From a checkpoint of a small mixture-of-experts model trained on Wikipedia: 3963 steps.
Below are experts of layer 5 (counted from 0) of a mixture-of-experts language model. Rows are named router (the router's row for the expert) and show model dimensions 0-191. Each number is 128 + 24 x the weight over its row's rms, rounded and kept within 0 to 255. Numbers have three digits each.
Before each expert's rows: a language model's description of what the expert responds to. This comes from a sample of Wikipedia text that the model never trained on.

# expert 3
Colons and technical tokens. Colons in times, durations and infobox fields (14:00, Screenplay by:), plus math notation, the U of U.S., and nationality adjectives.
router:110106090161142138127143083124110115128134127149140114138131086128113141110124089156132100091126158183181178113105107159179124143100137087113150141108134157087143087093133137138128114118192100120119150105178115130097115138150118120098137121156124143088136119107097095113112104146118122186146116113142156094108148115134135115120108160124117104150138137128134143125115145130130110109131155116144140153131087153124142136057175089157091134136135140116172115139146151129123156105124126170158150106135083151108127087083090121190140137171158113117121143125144145139098145115131139118

# expert 1
Function words, prepositions. Prepositions and auxiliary verbs in running prose, especially "of" after nouns like series or works, plus to, in, was, be.
router:095127112145109115156171114092134104122086117108127142097142137150099124121089132126152137108095153116142167144115154123145132128110140154138153179098095169148148127097100109140098151145125126146102160067113127146100099177093096103128128088123117181087088124107096120092123148104143097136182092149146104106102142124133150106165117160159142096122144138123166119117135112123129078151166127154103142110100096106132122169116153153118157157123113159135126128107135121089150121115107080151140111100107145156114116127102131078164127113168128166141119123158124148080112120105117115115

# expert 0
Line-start list and heading words. First tokens after line breaks or headings in lists, tracklists and infoboxes, such as On, Career, Release, list numbers.
router:119154110162085077121163099115082105138104128085131158169090093143090121136130118160133085107107153145175171151136130130109132157155138111110136115170136129078149156123134118136147105116117104119117156106144081147114162177129149115106136162121077121104135160135137153132129120168120109164139120113118142163126147133091137135141164137129117114139087172088183157152142112147098125107137135127109107141131125132109106120152103137165155110111118124165077150131110113157142115134074144131151101088144172108139134158141149157116111150132129107101087174120132141126138114143115138078

# expert 4
Headings and line breaks. Line breaks, list dashes and == heading markers ending section titles like ==FM 2307==, plus plural s and words like company.
router:104130127098157127096143108122108111100121158121157165129129152132124155144141140123146153126165131135136133104136092119156101146101155129122146183113151149120122124154133110099130111129126132154166159087151078139089120137119077125124125130175131168159153137119087119119175064101122163124119166140097084109128105127138154106117145125126137130191140126130174180102120162115141111129145143159108175102122106119082135128092156114137127136132125135121187148168141146189125162128120115130159106096154110155099137085124115103175140146115159082110135140139109103114121125116087136130

# expert 8
Years and quotation ends. Final digits of years after In (17-79, 18-99), closing quotes and line ends, and mid-word pieces of long prose words.
router:109109120176098122112149117079122101133097135086134143130129061127109136101092098155166115086117155163219142146149122124131154103116121128100156126127094114105072115122122101118100151132103129144115121125146090128110157145167159125122076131118161150119114184116103157131089163129118096150111108132148165118096166129109070107105100157143149147127137117122130163120114084133108123119130133083113107143130153141160155134102126101111139183131095131156121161123111119097121150152087119137093134126134111109136149142077129139128155136160118106138113159115114145129120121126118127103

# expert 5
Noun suffixes and "the". Word-final suffixes of abstract or plural nouns such as -ology, -ies, -ist, -tion, plus "the" and commas in prose.
router:123131084153084152141135154073130135141095139123120156087137098107154122135060133154169130121137157169165155102180109126134124112102161142094145182136107139086136103119131117132153153125128127148132106125157122125120082164112111126149092125151162129127139124132147144139136130109099104131096110114126096140112147105118103126120101153139197134115146126130129151131121082135154102070112109114117182092134127131119146131108141168149112145081104135190118115119148112098112145139105127128094147121075151151110121114063078109144120113138129113143137107130124148082131150126124131087

# expert 9
Biology and scientific suffixes. Word endings in taxonomy, species and biomedical text, such as -ified, -ative, -ome, Phylum -ta, plus species and gene.
router:112115103137107133132141117097114138094089150126149175097142117104142175155129135157116138161162147119121131116116115149115032082139185112095118110160113131103106143108182128112179132154127134139129117109123113122084113117112152126134118103147141144122138111141139157144138143146111134106125126108114119116130125073106105089153084131135186114158132167097117147172138144139134117087084096141120185112121139096137135100094119154110118123081054122132111133113115123142137142121128163135098093106125113131121134094128130118151110166141148099154104129160151095097132117115105097142

# expert 2
Word-initial content pieces. Opening pieces of content words and verbs in prose, such as ment(ioned), kin(d), lan(guages), and nouns like game, attack, film.
router:095100112160109143132131105117110169141107118142146206090110112110078071126113116118136092098139145145174127140140090168115134115119134110103149173154151103106137124120112135113129171116129131165129137108152095157129102107144134167154130112102156159136080117103139126158127103134116164171106150159144123143150171114108170109123138122101141179142126136137135165121160065143125142151152148087114112108179107144103138156100167142201117134113126121172114158133130134130116127145142141133110137104095150172124119147108099118138119157144117121115156128114128107133129120158083116141

# expert 10
Proper-noun pieces. Capitalized name pieces and endings of names, places and institutions, such as Street, Stadium, Museum, Vant-age, Tall-ade-ga.
router:097144118119079089075128083134100171117128138144116179131146109122114135116119178108162143122110129183136159123103103120110099114111152132113125130138125136097164108152124138152141107128140143174115148107136074170101137140113123118113139129177087139148150099108116147170154098122054176131138147155153124147127112100145170131144173126121131140136124096115172168131148119136143114120118144130073133087115112129099134168118133168164145155120127165128148112130147097121147127126091103130148132137114165149098129095129106133183127131131152133134103112106113126124141107126080179096

# expert 6
Census statistics and percentages. Demographic census prose and tables: "were" after percentages, decimal points, %, and words like population, village, area, political.
router:139154103174127098167139124119141098104119105130140162108109093088115114137156118132139110105163168154141151138167128161132092096130151137102084137155123132105085127136144119104159125107141101153168111141157127143114118115122120124123115123135100104096136115126140171148107110080137140149174067106130149140134128147084115125150125150126167085124141131125139168151139091135139102111146109111136141159102136147117143122163147141172092104129126113118125160143135113143081120115095120134163165145116142120145106155129122181137157122091126112148101129046116094112164077078129072139

# expert 7
Name-internal pieces. Middle pieces of personal names and place names, often in racing or sports tables, such as Ja-son, K-ense-th, Guill-au-me.
router:095121119132123160099132078122092147162158153113107158157160108149132137090115154137113141100113144140138097134131130168108082150118178121080168185163136127123138133102142148135154108133146100116121119117145116095119117112112111134084156145129098153134125112136149123150123074092124171186126125130120098122165132106095178144106150144101104170125116171133124174107114107151093150116141142127101123139144108141123126188098148119193132125122129096125123136130129130150121110116142094168147123118111144189117081113145108149133124167114131123105131098124094121111162146109100167098

# expert 11
Sports tables and infoboxes. Separators and field words in sports results tables and athlete infoboxes, such as the comma in birth dates, team, place, champion.
router:088171105135098107087137123128111106114122167112102134177081158135131156144137137094129111096115135158105102129122120146143092092137172131108136117163107116102100149144132098145138102139134169150136118140112087142128173120109135112152090135117119124158154155123154120127108092099152146161163094116150137142157099117051104122092103150123161103123149136144125168145163160101115139108128142120144164091092147139104073108141143148145154135162101119133131159133119175097130107098107092106170115131107114103138108130141107133135125188171119149080138120113105109100125125134096130156